config.toml
n_layer = 9
router_score = "softmax"
normalize_top_k = false
n_kv_head = 1
vocab_size = 8192
norm_eps = 1e-06
positions = "rope"
qk_norm = true
beta2 = 0.99
weight_decay = 0.067
lr_head = 0.00946
schedule = "wsd"
decay_shape = "pow"
seq_len = 1024
dataset = "wikipedia_en"
Below are experts of layer 3 (counted from 0) of a mixture-of-experts language model. Rows are named router (the router's row for the expert), gate (a neuron's input weights, with its number), up (a neuron's input weights, with its number), down (a neuron's output weights, with its number) and show model dimensions 0-191. Each number is 50 + 15 x the weight over its row's rms, rounded and kept within 0 to 99.
Before each expert's rows: "comes after" lists some tokens at least twice as common just before its tokens as in all text; "raises" lists some tokens whose logits its average output raises strongly, later layers aside. This comes from a sample of Wikipedia text that the model never trained on. Tokens count by the router's weight.

# expert 27
comes after: "\n", " |", ".", "==", " ==", "==="
raises: " They", " Despite", " Their", " During", " These", " However,"
router:65 73 75 55 42 60 46 55 55 56 35 67 58 28 56 79 61 59 48 66 57 45 51 83 63 58 42 33 30 37 39 42 44 44 45 77 42 53 57 52 34 57 25 35 64 39 53 32 30 55 49 26 47 26 59 51 72 46 38 34 39 70 79 47 73 48 64 61 65 30 42 51 70 61 65 37 41 80 65 54 45 18 43 35 39 45 72 44 39 49 68 75 57 55 28 51 61 40 75 64 28 82 52 33 36 56 38 71 56 39 48 68 58 49 54 56 67 68 69 39 65 25 26 63 66 66 39 52 40 69 37 43 44 69 74 31 56 53 70 33 71 67 42 63 55 68 32 53 33 66 28 64 51 40 51 68 60 50 21 81 60 32 62 44 62 21 46 40 31 61 25 62 77 45 55 32 43 31 55 40 50 64 15 53 37 60 56 47 47 36 38 28
gate0:73 40 99 46 40 53 33 55 57 30 51 23 60 51 58 35 41 49 60 64 38 48 52 39 41 32 43 44 61 39 53 57 68 47 53 31 61 67 70 52 34 38 49 61 49 52 55 66 49 50 59 39 41 46 47 66 53 54 65 85 44 32 59 36 33 41 47 53 64 66 47 24 54 46 12 71 62 24 73 51 42 46 60 68 34 56 67 42 62 53 31 53 38 41 60 39 38 42 46 63 36 42 19 40 25 53 80 44 57 76 64 39 55 53 54 13 21 39 42 47 41 37 49 64 69 53 57 84 69 65 46 44 46 71 41 38 65 65 77 54 80 49 57 34 67 64 31 71 39 59 46 43 80 56 39 90 70 44 45 68 41 60 74 38 57 52 42 27 32 59 41 27 56 47 75 34 53 65 55 59 45 41 49 47 58 59 41 51 61 83 55 73
up0:70 82 32 63 40 22 35 75 59 38 55 52 59 25 67 40 44 29 14 59 76 40 60 62 39 43 62 68 40 37 40 68 52 54 41 61 35 56 69 55 44 73 20 13 40 41 26 60 41 28 35 19 49 76 68 24 55 38 31 10 57 48 57 58 52 53 31 44 29 46 52 44 27 37 53 28 41 60 30 47 58 50 48 48 47 72 39 34 50 41 46 69 39 79 41 34 83 55 60 33 49 61 71 74 41 45 50 23 35 31 72 52 33 67 49 62 54 50 62 25 50 70 58 46 58 60 51 43 50 68 38 67 38 42 71 67 50 48 52 50 65 34 55 39 55 74 65 32 70 39 46 39 54 70 42 52 66 47 41 61 25 43 54 51 88 25 38 63 62 53 52 34 40 64 45 54 51 53 49 60 66 26 33 55 72 55 42 31 38 30 45 54
down0:65 39 34 52 36 63 66 50 27 79 57 62 32 50 42 50 83 41 16 39 54 46 40 42 42 35 64 34 80 52 75 57 35 23 63 29 59 44 58 49 60 49 48 65 40 60 65 61 56 54 48 68 43 67 71 75 70 49 71 81 50 40 00 46 42 59 56 70 70 54 51 65 50 35 55 68 55 46 28 65 45 46 48 51 75 65 39 33 48 61 51 49 54 36 55 41 54 33 33 34 64 15 51 29 56 56 39 75 72 26 46 34 55 49 47 58 50 46 32 86 47 61 72 48 42 43 55 57 59 40 78 68 45 53 49 69 44 55 32 66 19 36 65 68 34 42 53 42 75 20 60 73 37 33 67 52 29 39 71 45 42 90 28 62 52 47 39 58 48 46 60 69 55 42 34 52 31 61 46 53 58 37 62 52 51 29 47 40 62 41 83 46
gate1:55 65 50 37 60 32 77 35 39 69 45 43 72 28 44 40 46 39 41 52 48 48 32 44 55 17 49 55 47 56 36 40 18 25 75 65 73 32 41 58 52 36 81 29 55 27 50 65 35 43 68 47 25 53 64 28 32 62 21 78 46 31 33 56 61 64 52 50 39 76 44 52 22 49 48 52 40 66 57 63 41 43 52 53 67 48 36 20 54 36 68 64 49 54 25 70 49 70 52 51 59 35 53 57 54 32 55 37 35 42 63 49 55 40 57 46 45 64 33 57 49 55 27 57 10 39 46 70 64 56 39 40 64 63 62 25 50 71 41 24 67 48 75 38 46 47 44 80 41 82 72 56 74 71 20 26 54 45 40 78 35 59 54 43 63 39 64 47 71 49 45 03 45 74 61 39 54 46 56 67 50 57 44 58 55 35 59 57 74 45 36 37
up1:56 43 03 57 42 31 39 48 63 66 47 53 47 37 42 29 63 71 57 52 29 70 54 50 70 74 64 55 46 38 48 56 38 69 33 78 65 67 67 46 51 33 54 38 30 46 40 57 58 67 55 58 58 47 38 58 31 38 66 38 54 63 44 38 52 77 36 37 49 58 38 31 51 33 69 44 75 53 44 56 57 63 40 62 37 53 47 50 67 27 30 26 71 66 30 51 67 49 41 44 53 55 60 45 49 62 32 55 51 75 28 46 59 75 71 60 33 56 52 52 41 64 60 17 41 28 22 45 64 71 48 71 37 34 37 66 57 76 54 23 42 33 49 50 32 48 56 57 65 25 52 48 54 69 40 14 64 79 19 46 68 49 35 70 45 62 50 23 70 28 61 64 40 57 37 39 59 78 40 63 86 69 58 45 50 57 52 44 65 24 25 20
down1:32 63 85 43 38 33 35 30 30 59 51 68 51 81 48 69 54 35 27 52 46 40 47 54 46 47 37 49 39 61 26 61 52 72 79 62 62 38 53 46 64 58 44 55 54 46 43 43 43 61 39 63 41 76 77 39 65 81 24 38 41 40 47 57 44 48 55 54 47 37 68 61 70 61 40 61 26 51 38 51 53 42 56 18 59 70 58 47 45 88 47 44 35 58 43 82 60 57 75 53 29 62 57 65 40 76 52 27 45 41 65 62 53 56 37 51 58 40 31 23 47 17 19 66 40 60 70 83 57 23 54 38 53 78 42 25 64 51 62 47 55 67 69 58 50 33 43 34 55 83 39 78 60 28 47 71 50 38 53 44 41 55 67 41 57 55 44 52 17 61 40 53 72 58 65 33 52 33 81 50 39 38 22 59 41 42 66 35 39 57 40 69
gate2:50 22 31 45 59 53 27 54 50 24 64 27 37 73 43 47 46 46 23 72 33 54 69 53 42 58 67 49 68 63 59 59 44 56 49 73 54 32 36 79 39 39 58 35 45 64 44 67 24 39 57 59 51 47 65 45 38 52 53 79 45 29 69 50 47 40 26 39 40 49 51 53 55 35 38 26 70 58 61 58 57 40 58 39 89 58 30 21 41 47 59 56 53 53 78 23 62 73 55 54 28 61 61 51 28 67 37 27 20 61 36 70 52 45 66 62 42 63 64 18 47 46 46 41 30 46 59 48 46 76 45 78 59 35 27 46 72 35 48 36 44 93 45 62 41 33 59 79 35 63 54 53 69 38 57 23 27 38 55 35 53 33 63 50 38 58 62 81 47 70 35 42 57 75 42 37 44 39 54 67 85 38 44 59 51 59 34 35 57 65 57 59
up2:92 60 50 34 60 47 45 41 40 42 55 53 60 53 62 61 48 39 89 36 53 52 38 53 38 74 46 55 51 65 54 38 46 43 37 59 50 79 55 33 56 35 61 41 58 47 41 38 33 36 46 39 31 42 42 71 63 57 50 46 45 60 35 50 75 54 56 57 61 68 35 51 45 65 49 43 57 75 44 47 65 44 55 26 61 48 44 52 56 37 56 62 75 57 40 61 02 48 46 53 41 63 69 54 86 45 82 64 71 45 60 58 74 33 44 35 47 61 56 42 47 71 36 54 76 79 41 59 57 22 58 58 55 53 43 53 39 64 55 50 41 35 60 15 63 50 42 62 61 23 56 63 33 71 30 59 27 48 33 80 39 53 57 48 64 54 59 27 26 50 80 85 43 25 66 70 66 54 44 57 44 66 54 14 30 50 89 62 32 25 61 23
down2:68 45 42 46 45 60 62 46 59 18 73 21 51 79 37 41 56 41 73 27 43 58 36 37 28 64 50 35 71 53 49 45 19 23 58 50 49 46 38 41 38 61 55 58 48 71 67 36 17 52 69 44 35 42 52 67 59 49 65 71 52 63 46 21 72 55 47 47 53 38 30 68 47 42 53 48 67 52 67 64 47 35 78 50 60 84 10 37 67 43 58 48 54 41 31 26 16 46 63 49 68 65 58 41 54 60 69 30 61 46 54 61 64 48 82 25 37 80 77 57 29 54 57 33 46 23 58 65 39 45 54 38 59 41 16 49 47 52 52 71 58 52 49 41 50 51 57 68 53 39 65 59 24 44 31 44 34 55 26 57 35 84 39 43 23 68 44 40 39 53 55 34 43 43 61 50 58 45 25 49 60 31 49 53 12 45 27 53 67 48 36 41
gate3:27 59 60 29 61 38 43 41 74 51 50 62 56 31 42 16 52 44 52 29 59 56 49 55 36 68 51 55 66 54 57 63 59 55 38 74 31 66 23 55 42 47 75 49 75 41 52 87 39 38 53 52 56 24 29 50 53 54 56 46 30 21 73 44 83 59 48 55 35 57 49 48 39 47 29 30 29 70 41 33 66 44 84 81 53 51 62 34 43 34 64 51 49 70 53 21 58 24 31 38 40 56 94 69 47 52 45 57 35 71 69 43 41 28 25 53 61 49 32 46 27 53 41 64 47 56 46 64 36 58 70 35 58 44 65 56 43 70 52 56 42 48 54 18 72 51 53 51 70 45 27 68 51 42 59 19 34 40 84 54 60 35 56 55 23 57 70 51 40 52 43 69 64 53 64 66 52 52 36 66 65 58 34 30 60 28 59 71 30 60 62 70
up3:27 58 41 26 49 64 49 42 53 42 32 53 40 50 26 23 69 62 36 15 47 73 59 62 43 78 32 70 52 49 82 62 39 78 28 73 70 40 43 56 30 45 49 56 55 45 36 65 39 55 82 65 33 02 55 60 69 55 38 52 54 45 47 82 50 44 80 42 46 55 67 36 56 52 62 25 51 71 69 46 57 42 57 72 53 30 59 52 80 60 43 68 47 68 49 34 49 01 76 41 56 57 71 42 62 54 46 78 61 53 49 38 65 48 23 40 53 51 52 67 33 53 51 55 37 36 56 87 53 42 63 54 42 34 44 64 30 74 45 52 29 61 54 48 47 58 28 35 55 50 42 63 51 60 58 47 43 55 78 39 77 73 59 61 35 36 67 70 31 72 59 51 59 69 63 50 32 30 59 41 56 48 58 45 45 64 53 61 34 38 59 35
down3:12 39 38 55 32 81 55 52 29 37 36 32 61 60 57 52 48 60 42 38 35 47 48 30 54 57 44 61 63 33 49 33 46 78 31 42 80 34 51 62 47 62 52 43 31 69 44 44 56 50 94 53 42 56 72 40 57 66 24 72 59 61 32 66 36 55 60 35 60 51 42 41 69 56 82 38 41 41 58 53 55 67 36 51 47 59 70 53 52 64 50 76 47 59 67 57 54 33 57 51 54 64 54 39 49 46 39 75 50 39 46 44 65 51 58 46 50 63 35 67 39 43 54 22 43 51 54 71 63 36 69 64 57 52 71 31 18 77 28 36 29 43 62 56 58 87 25 50 31 29 74 42 58 60 58 63 34 58 69 42 66 45 51 63 50 21 69 50 67 40 87 47 65 55 38 65 22 73 67 38 60 52 78 44 16 80 52 53 39 36 67 25
gate4:46 43 62 55 73 48 71 58 37 68 45 54 54 73 68 56 27 77 31 52 54 38 29 54 51 45 67 69 26 47 42 56 38 59 38 52 41 61 57 59 52 62 49 22 63 24 36 50 43 50 76 66 49 68 46 21 46 53 63 46 29 70 72 58 65 19 46 43 74 53 69 67 45 82 33 55 79 55 65 38 40 37 72 34 51 37 49 55 31 45 63 50 50 56 63 13 39 83 43 53 48 44 64 34 25 73 46 51 29 59 32 73 62 52 53 58 54 38 48 44 54 56 56 46 68 31 75 37 63 69 28 28 44 30 75 59 65 62 66 25 70 63 61 80 43 53 49 67 26 44 38 61 37 31 65 29 36 36 45 38 14 52 58 49 67 55 35 57 36 42 34 54 26 76 73 49 48 74 30 32 62 45 37 49 26 53 26 55 58 50 50 63
up4:38 41 44 73 71 24 26 35 47 78 42 59 66 36 59 41 40 51 54 56 27 51 68 39 90 57 72 51 46 37 25 50 48 62 57 61 30 48 46 52 49 76 44 48 41 45 53 30 50 52 66 73 51 55 66 28 32 44 80 53 66 43 56 85 74 44 16 72 48 72 55 59 43 38 59 51 61 56 38 61 57 29 44 45 69 47 71 78 62 47 58 51 54 33 49 28 38 35 25 55 28 28 74 46 60 60 62 46 39 48 59 70 36 48 48 38 77 53 53 50 45 54 54 41 47 45 51 49 41 58 75 56 54 53 79 83 42 71 83 37 40 43 66 31 50 72 55 51 48 59 60 53 40 52 74 06 00 30 51 39 34 58 56 57 45 43 53 47 57 35 33 29 65 58 55 44 56 32 53 16 33 46 50 45 51 43 32 49 37 65 36 66
down4:25 23 65 29 43 87 63 62 52 40 64 31 27 82 63 37 52 36 59 48 70 33 68 63 31 43 20 61 51 82 61 62 37 58 50 29 69 17 64 52 73 37 50 54 38 58 72 50 48 31 47 21 66 47 48 43 37 49 37 63 51 49 40 23 69 58 78 28 43 62 47 37 48 50 42 62 34 19 62 54 55 73 55 52 58 63 20 13 42 41 67 47 52 53 44 45 33 58 72 32 79 64 37 42 60 43 51 42 50 36 60 54 69 37 48 66 46 60 58 60 59 65 53 47 42 27 40 53 45 25 44 21 41 59 55 45 46 48 31 73 45 51 36 45 24 31 56 47 77 40 16 41 49 30 36 63 80 66 46 47 34 58 31 59 33 60 28 51 25 33 50 33 59 52 39 33 36 58 65 48 66 29 66 44 54 72 59 47 55 41 56 35
gate5:57 72 41 29 42 65 30 45 44 58 53 60 49 67 42 30 31 43 59 69 23 48 50 61 54 61 35 52 50 56 37 56 61 53 54 53 33 40 54 45 52 41 89 54 16 50 50 34 57 25 39 42 61 75 69 78 41 55 41 82 63 42 82 79 27 61 59 77 28 55 43 51 47 53 26 33 65 31 74 54 60 40 71 58 42 54 42 54 26 38 69 56 21 61 47 27 28 63 37 34 32 68 73 56 73 53 77 57 56 39 50 63 62 35 56 33 55 45 37 37 62 55 44 55 41 49 41 37 40 57 61 42 53 46 69 38 53 73 75 86 55 37 42 38 71 59 37 62 48 57 82 69 66 79 47 49 52 13 38 58 52 45 38 66 40 58 32 50 64 60 33 26 61 53 35 22 36 38 63 42 31 49 29 41 54 16 61 49 52 56 64 74
up5:78 35 68 53 43 46 59 63 53 35 49 35 96 35 54 29 07 55 69 36 11 26 29 34 40 38 45 25 45 37 66 37 46 44 68 53 62 78 49 60 03 59 24 69 46 43 38 65 39 40 61 54 50 35 24 33 72 44 65 52 64 46 44 41 80 41 53 61 63 55 59 55 32 38 37 21 19 58 49 41 47 51 60 38 45 65 32 38 49 50 45 34 56 60 48 41 33 65 56 39 58 33 17 83 58 52 44 82 34 58 38 36 43 51 41 65 50 50 49 46 54 45 40 35 63 40 39 54 68 38 59 52 67 54 28 22 71 54 39 68 93 48 40 54 57 59 70 60 57 46 36 60 29 50 58 65 54 57 43 41 43 54 81 38 41 46 58 33 57 47 60 36 76 62 64 43 66 58 55 50 50 52 66 58 84 49 46 41 39 34 55 52
down5:47 55 38 61 47 54 46 58 18 50 33 41 61 56 87 56 55 64 82 52 46 45 24 52 28 28 10 21 31 37 44 40 48 35 40 70 60 69 47 36 34 63 07 65 54 56 21 49 35 47 39 40 72 50 46 54 57 84 17 34 63 36 65 38 63 25 55 44 65 50 51 38 41 38 46 29 47 76 50 47 47 53 59 32 61 48 25 62 44 39 15 44 53 40 43 81 44 46 52 41 47 64 30 63 50 34 73 66 32 62 48 66 65 20 68 44 53 54 30 46 72 53 40 37 35 61 54 71 75 56 50 50 73 57 28 67 51 57 63 55 66 45 65 75 54 57 49 62 44 32 45 69 52 41 41 47 35 48 63 46 39 33 60 32 73 44 56 37 32 70 48 69 42 68 83 32 57 55 46 36 62 49 55 46 64 59 32 74 55 64 40 24
gate6:36 36 71 56 64 21 38 60 40 46 53 35 71 45 64 56 51 57 44 24 57 48 42 30 43 54 44 46 36 59 49 36 66 65 33 49 78 53 79 58 32 47 48 48 36 61 35 65 68 55 44 60 58 28 52 30 23 24 28 64 70 33 52 48 21 38 60 16 61 59 70 05 30 58 46 24 36 58 29 33 64 53 28 70 35 50 25 85 56 51 41 51 32 59 55 38 68 44 61 50 68 19 49 72 40 53 36 33 73 56 39 57 46 79 44 27 40 46 36 37 49 52 26 70 65 56 45 57 40 74 53 41 55 55 67 54 46 42 81 60 52 53 58 50 58 74 46 70 68 45 32 38 77 66 63 71 53 29 55 58 57 71 72 54 38 61 31 32 41 47 54 54 37 73 57 38 43 51 48 64 18 61 28 53 52 74 53 58 61 35 70 56
up6:52 44 58 53 45 55 44 78 25 50 19 65 48 60 68 60 33 58 40 47 35 33 78 12 40 35 52 47 37 23 68 54 57 51 39 65 56 37 57 60 26 82 53 22 20 31 72 30 59 70 50 79 44 38 57 50 39 45 31 61 35 42 42 57 74 58 40 41 60 65 59 41 38 58 54 65 40 46 48 35 63 04 81 45 40 42 31 41 62 49 44 69 36 62 53 48 54 60 32 66 72 41 49 40 51 68 39 37 31 61 43 63 48 62 42 50 66 60 55 30 44 57 47 79 73 62 39 53 16 49 51 56 51 42 31 76 40 58 68 73 54 53 47 47 69 44 37 28 34 51 11 60 37 53 76 50 31 58 57 35 57 47 68 62 64 62 60 64 44 65 40 66 22 59 62 71 43 40 49 53 29 38 36 26 40 89 62 35 53 50 56 33
down6:55 53 41 59 39 65 39 42 40 45 41 70 32 51 33 70 63 57 53 68 65 38 74 63 51 31 67 36 56 47 53 74 69 58 54 65 35 67 55 52 52 70 39 27 51 51 62 21 24 78 54 49 44 40 49 50 63 47 52 38 46 24 43 47 88 53 29 61 55 16 31 91 39 57 55 65 56 32 77 75 31 34 72 32 78 21 36 51 37 51 32 62 30 51 46 47 69 55 38 26 51 54 54 23 46 43 55 85 47 14 51 36 55 43 70 80 62 47 70 45 48 34 35 56 44 40 48 36 50 52 46 45 34 54 44 45 44 57 33 70 63 44 55 59 53 54 51 47 33 53 56 45 29 48 50 54 34 79 50 46 21 57 49 47 99 35 62 60 50 68 44 70 84 38 67 58 42 48 52 50 63 50 64 65 34 40 25 57 49 45 37 22
gate7:53 43 14 75 38 65 38 62 50 64 82 63 48 53 32 62 58 49 40 26 71 53 56 52 56 38 32 55 56 41 69 74 55 71 39 46 57 85 62 33 25 55 45 35 39 63 41 44 75 61 48 72 50 50 56 66 18 51 56 47 49 34 48 46 31 45 60 85 46 39 67 52 50 45 51 29 46 22 68 46 57 53 55 55 84 45 05 49 60 29 50 68 53 40 49 64 33 59 20 25 72 58 47 39 50 40 81 68 63 79 54 37 38 60 41 44 44 50 61 41 39 47 61 41 51 56 49 27 35 31 54 63 31 46 40 43 57 41 66 35 67 60 20 59 62 53 53 67 55 29 52 46 87 62 33 29 28 47 64 62 61 29 52 42 47 76 65 82 70 56 46 35 39 69 48 60 66 55 37 61 23 33 57 36 65 53 59 43 21 68 47 57
up7:53 44 57 51 43 68 44 38 26 38 34 43 32 47 53 44 54 67 71 31 30 38 65 63 29 47 63 60 24 52 52 26 61 46 63 42 37 59 30 44 35 65 64 56 49 51 33 42 42 27 45 13 23 41 42 35 75 61 57 52 12 19 42 45 34 39 31 63 43 67 59 81 58 59 52 29 39 74 26 32 57 66 46 55 61 57 73 21 42 54 56 63 52 35 63 44 45 80 59 55 46 45 42 55 62 48 46 55 40 62 63 43 27 42 79 41 67 57 48 69 49 55 63 74 46 35 27 56 41 36 66 58 50 58 69 64 48 48 38 67 34 29 52 44 55 54 35 68 48 80 46 61 40 19 50 56 50 64 68 73 26 63 41 35 39 15 54 55 50 41 52 44 29 75 37 56 27 38 59 67 63 59 91 28 15 58 70 25 38 49 46 43
down7:46 58 54 40 85 63 74 63 37 35 39 62 57 57 51 33 34 35 62 35 40 69 36 70 28 44 49 58 55 56 40 23 14 63 62 21 43 45 67 49 42 60 56 57 53 39 32 32 48 57 46 26 42 52 35 45 62 42 74 47 39 36 43 82 44 50 52 48 54 50 36 53 56 60 23 38 43 62 42 27 51 67 53 70 46 59 43 68 53 66 38 57 61 58 72 01 55 36 45 46 46 60 11 51 67 33 44 03 56 36 14 62 66 66 67 52 55 50 34 66 81 46 42 56 33 38 61 61 46 51 37 58 48 54 45 61 62 56 28 40 73 53 61 36 26 31 51 35 50 64 51 76 39 50 54 76 34 77 70 63 38 65 26 52 59 35 38 54 54 50 43 42 50 47 40 45 34 49 63 71 69 84 58 47 36 25 61 40 78 33 32 60
gate8:32 21 59 75 28 36 56 60 42 50 17 42 62 51 53 47 26 38 41 62 44 49 66 70 27 36 71 30 66 43 34 64 37 63 68 42 22 71 62 50 25 60 42 51 26 43 42 62 42 34 48 61 39 60 42 73 49 31 77 49 33 50 62 47 74 83 50 27 61 43 32 45 12 47 37 62 24 46 63 54 75 39 48 31 34 48 71 55 35 44 62 55 61 56 48 38 68 56 44 23 56 68 34 48 51 57 70 88 22 58 36 43 59 30 44 38 60 50 61 38 47 54 63 54 47 47 34 61 46 57 46 58 48 54 55 50 78 47 37 54 55 68 34 58 79 74 85 52 64 66 45 67 33 27 49 26 72 68 71 52 25 38 46 69 37 63 29 61 29 59 35 31 67 60 70 49 51 60 37 54 40 40 40 53 60 40 39 34 31 72 63 67
up8:35 63 44 24 54 52 28 42 46 65 64 52 44 65 36 50 80 47 74 33 63 35 25 28 60 68 33 57 69 67 67 61 36 30 63 35 80 33 24 68 76 32 77 66 53 53 54 40 61 64 55 63 64 36 66 41 39 55 31 53 68 34 77 53 39 11 56 35 52 36 49 27 61 42 50 33 58 51 45 51 52 64 55 46 63 43 68 72 75 44 49 44 35 51 35 64 65 71 55 71 56 34 59 59 38 34 42 22 60 61 57 68 55 34 61 58 74 46 40 50 49 73 55 60 74 42 43 31 49 40 82 30 58 66 62 49 18 59 41 39 59 19 51 36 68 33 17 50 72 66 44 29 69 58 46 69 70 59 42 57 42 81 44 59 70 45 60 36 70 58 61 56 51 56 29 59 58 39 56 36 29 73 61 52 34 77 57 69 45 48 41 40
down8:56 58 37 20 40 37 44 84 30 53 23 66 50 43 51 71 45 51 33 68 51 75 57 54 48 42 39 41 58 70 51 29 39 69 38 51 24 52 45 49 47 65 61 51 40 23 49 32 56 87 45 34 53 59 48 56 50 26 49 31 37 71 60 69 61 49 61 26 54 45 37 24 40 57 36 33 22 40 35 30 51 40 47 33 47 35 29 57 55 43 28 53 60 65 45 29 91 48 73 47 63 49 56 38 50 60 45 69 43 39 57 59 53 44 50 83 64 56 51 35 53 58 50 31 81 52 29 37 22 67 27 62 52 38 38 40 39 65 61 50 46 69 62 40 50 44 46 20 76 56 33 47 29 75 51 23 57 43 51 53 40 48 54 38 75 82 28 48 23 59 38 53 56 79 75 33 58 63 53 71 47 56 20 60 47 69 75 54 38 64 60 80
gate9:54 41 37 48 58 50 66 40 45 47 33 33 67 53 43 44 53 61 55 33 24 48 66 41 37 68 67 45 48 59 55 36 46 59 39 46 50 17 62 42 37 42 72 37 70 35 51 75 38 30 49 55 51 01 46 36 46 61 54 57 70 04 44 50 67 55 56 44 39 39 56 57 65 34 48 52 66 45 64 41 57 22 96 50 47 48 28 67 45 50 74 57 53 41 49 28 28 60 92 34 57 67 33 44 82 48 44 69 44 61 28 56 37 40 53 22 56 32 33 52 45 42 49 37 61 39 34 76 65 80 53 62 47 72 55 23 39 65 54 91 60 62 62 51 56 60 57 33 60 76 34 47 46 66 81 42 49 69 52 53 34 68 54 66 42 32 41 44 56 64 47 44 44 61 54 23 61 59 74 31 35 50 62 40 53 58 38 68 44 36 69 28
up9:38 29 76 70 48 45 54 18 49 48 65 79 20 48 45 44 46 36 23 46 35 39 39 50 62 36 52 36 26 47 52 56 33 53 46 67 53 62 59 50 92 26 39 80 57 60 41 62 44 49 85 42 27 67 41 43 66 63 51 57 42 45 86 32 53 25 38 44 68 76 61 37 56 63 37 47 54 45 33 57 47 42 21 41 50 56 59 40 42 68 49 30 51 39 47 72 53 39 35 51 22 33 71 66 46 37 36 56 50 60 73 45 28 30 40 62 56 41 82 36 46 53 45 48 48 36 38 24 57 33 64 46 38 29 58 45 80 18 36 35 59 56 26 54 46 26 48 62 64 50 57 72 46 48 17 16 39 22 32 52 76 51 30 59 68 55 33 55 52 62 39 66 42 37 46 75 43 34 24 41 42 47 45 56 48 42 59 39 40 38 68 37
down9:48 45 24 57 25 40 50 66 25 58 17 40 68 69 52 70 35 70 51 47 28 38 50 59 38 59 29 56 59 61 59 40 76 17 47 45 63 61 59 60 52 49 67 48 77 56 32 57 28 35 42 58 40 34 46 40 34 49 54 51 27 56 45 60 06 26 55 37 50 53 62 43 39 55 58 46 50 30 25 49 34 32 47 46 40 24 29 47 59 78 52 60 51 58 44 56 50 52 66 33 51 58 43 39 59 23 52 50 64 27 52 38 39 50 49 50 57 43 53 34 59 40 54 32 86 38 23 45 58 84 56 82 62 94 48 53 76 71 47 60 59 60 68 73 47 70 61 44 58 59 50 71 50 77 64 58 25 64 52 44 49 52 86 72 43 32 37 47 17 46 48 43 20 62 27 49 58 55 69 53 71 39 77 41 58 41 40 41 46 66 54 65
gate10:60 64 49 39 53 33 65 13 51 25 47 25 57 25 33 47 59 39 36 15 35 72 58 61 23 72 00 30 52 54 39 73 81 65 31 64 59 61 58 48 69 55 50 43 42 54 72 51 39 46 88 43 40 41 54 29 45 64 46 84 58 58 59 54 51 52 61 77 55 46 27 50 20 43 35 41 32 64 32 57 42 50 30 44 45 43 23 48 45 51 74 42 57 62 33 52 38 47 49 44 27 60 62 51 54 58 47 36 53 30 56 58 52 47 63 53 36 42 43 67 37 43 53 28 67 33 87 54 44 65 69 72 37 55 25 47 68 44 61 61 57 44 60 31 35 49 34 72 27 62 43 48 36 42 59 39 83 55 68 29 51 51 58 47 43 45 49 60 50 55 36 51 21 58 38 50 60 72 47 52 34 56 56 37 73 45 64 43 65 78 51 92
up10:48 54 53 44 70 45 63 69 38 24 29 48 56 37 34 54 43 48 41 28 51 23 50 68 52 64 20 34 54 35 59 46 69 51 27 39 70 60 54 52 36 51 41 66 25 40 55 64 24 52 75 24 60 56 60 38 61 48 56 47 84 71 23 82 42 75 50 68 49 78 13 59 44 42 53 74 40 71 47 53 54 49 52 20 22 32 42 42 41 62 62 34 47 45 50 52 52 56 76 55 37 48 42 45 58 61 61 55 44 14 56 44 44 46 66 38 46 43 58 73 70 76 37 64 44 44 61 52 71 41 36 48 50 47 62 37 42 56 49 51 26 80 78 36 42 45 32 55 52 67 51 32 54 61 49 33 57 40 70 38 79 44 63 34 49 44 60 84 47 21 66 62 47 46 30 52 47 48 84 20 40 28 64 62 86 58 54 33 51 60 35 68
down10:34 30 54 51 68 56 75 27 20 37 42 50 33 78 68 28 44 49 63 34 59 64 30 62 55 64 23 50 57 60 65 71 49 79 66 39 67 32 54 70 37 20 58 51 53 66 49 70 41 74 41 64 38 31 69 32 33 66 36 48 58 49 56 52 32 62 63 47 50 81 51 35 78 48 52 55 56 38 42 64 47 60 31 18 59 57 43 40 43 65 70 65 40 26 63 70 52 40 69 46 41 59 42 36 62 58 43 70 41 15 36 39 68 57 49 58 39 39 40 68 62 59 30 72 49 47 68 70 59 53 58 44 38 19 33 38 52 71 33 80 43 54 74 43 42 47 63 55 39 77 61 64 39 32 56 35 65 53 71 34 63 65 17 54 72 36 52 44 56 41 68 33 45 27 23 55 55 58 37 21 36 53 60 52 68 63 53 47 62 81 54 67
gate11:46 43 63 64 63 51 69 44 57 43 72 52 57 55 39 73 24 37 53 52 76 46 43 48 61 36 34 63 29 46 52 79 26 71 48 63 48 27 57 77 61 39 69 56 54 53 17 50 57 52 52 58 68 67 48 55 82 54 40 76 70 56 53 53 36 54 47 30 36 32 70 54 45 48 51 61 32 42 49 84 51 69 62 72 34 73 43 51 55 53 33 39 57 42 49 50 40 74 58 45 33 53 36 01 55 55 54 39 65 25 60 79 77 63 35 50 74 58 61 20 36 61 56 39 70 69 45 44 41 69 33 33 27 34 47 64 56 47 36 50 53 69 51 74 61 41 69 52 43 64 40 50 49 66 51 43 08 31 67 48 62 55 52 30 80 49 59 44 70 60 36 72 57 30 45 46 79 38 53 34 48 55 57 90 62 25 34 67 51 50 35 54
up11:37 47 67 38 41 70 62 22 68 17 71 44 76 36 42 53 55 35 39 36 51 36 29 29 37 45 40 53 41 56 41 76 31 58 29 58 52 49 57 80 72 85 51 47 53 46 41 54 61 40 65 65 63 41 42 64 50 55 43 55 49 86 55 38 69 40 31 31 18 25 60 44 68 52 46 61 37 62 46 55 42 46 69 55 52 53 40 44 52 49 36 44 54 50 63 53 47 43 31 73 26 42 54 40 30 54 20 60 73 32 39 52 70 47 47 42 70 61 61 36 48 39 66 00 52 55 25 68 43 81 30 36 49 48 56 50 56 41 74 48 85 61 52 81 68 56 55 43 42 29 37 49 29 60 41 67 55 24 48 68 50 79 62 55 50 28 67 55 57 42 56 58 47 50 58 43 81 54 87 49 68 58 34 58 55 15 50 29 56 55 56 43
down11:58 34 58 20 17 48 22 40 41 23 55 52 55 49 57 45 64 63 48 50 30 61 70 45 40 56 57 59 51 73 13 68 65 57 50 37 34 36 27 17 24 69 43 77 23 50 49 23 38 27 33 34 30 21 35 61 67 50 42 55 48 47 56 34 35 62 37 20 39 62 48 59 73 69 29 50 52 55 42 34 28 44 71 48 73 57 50 76 60 25 41 53 43 58 42 35 69 46 72 79 58 54 24 72 43 26 47 53 61 56 51 43 47 35 37 56 41 70 25 45 53 52 36 62 27 53 62 49 57 76 46 63 42 67 31 23 78 54 80 38 58 45 40 30 37 59 67 47 61 50 28 31 39 47 57 47 43 26 40 54 48 61 42 45 64 60 46 33 45 73 29 22 57 44 33 51 62 54 54 24 69 50 44 43 37 49 61 30 50 66 42 45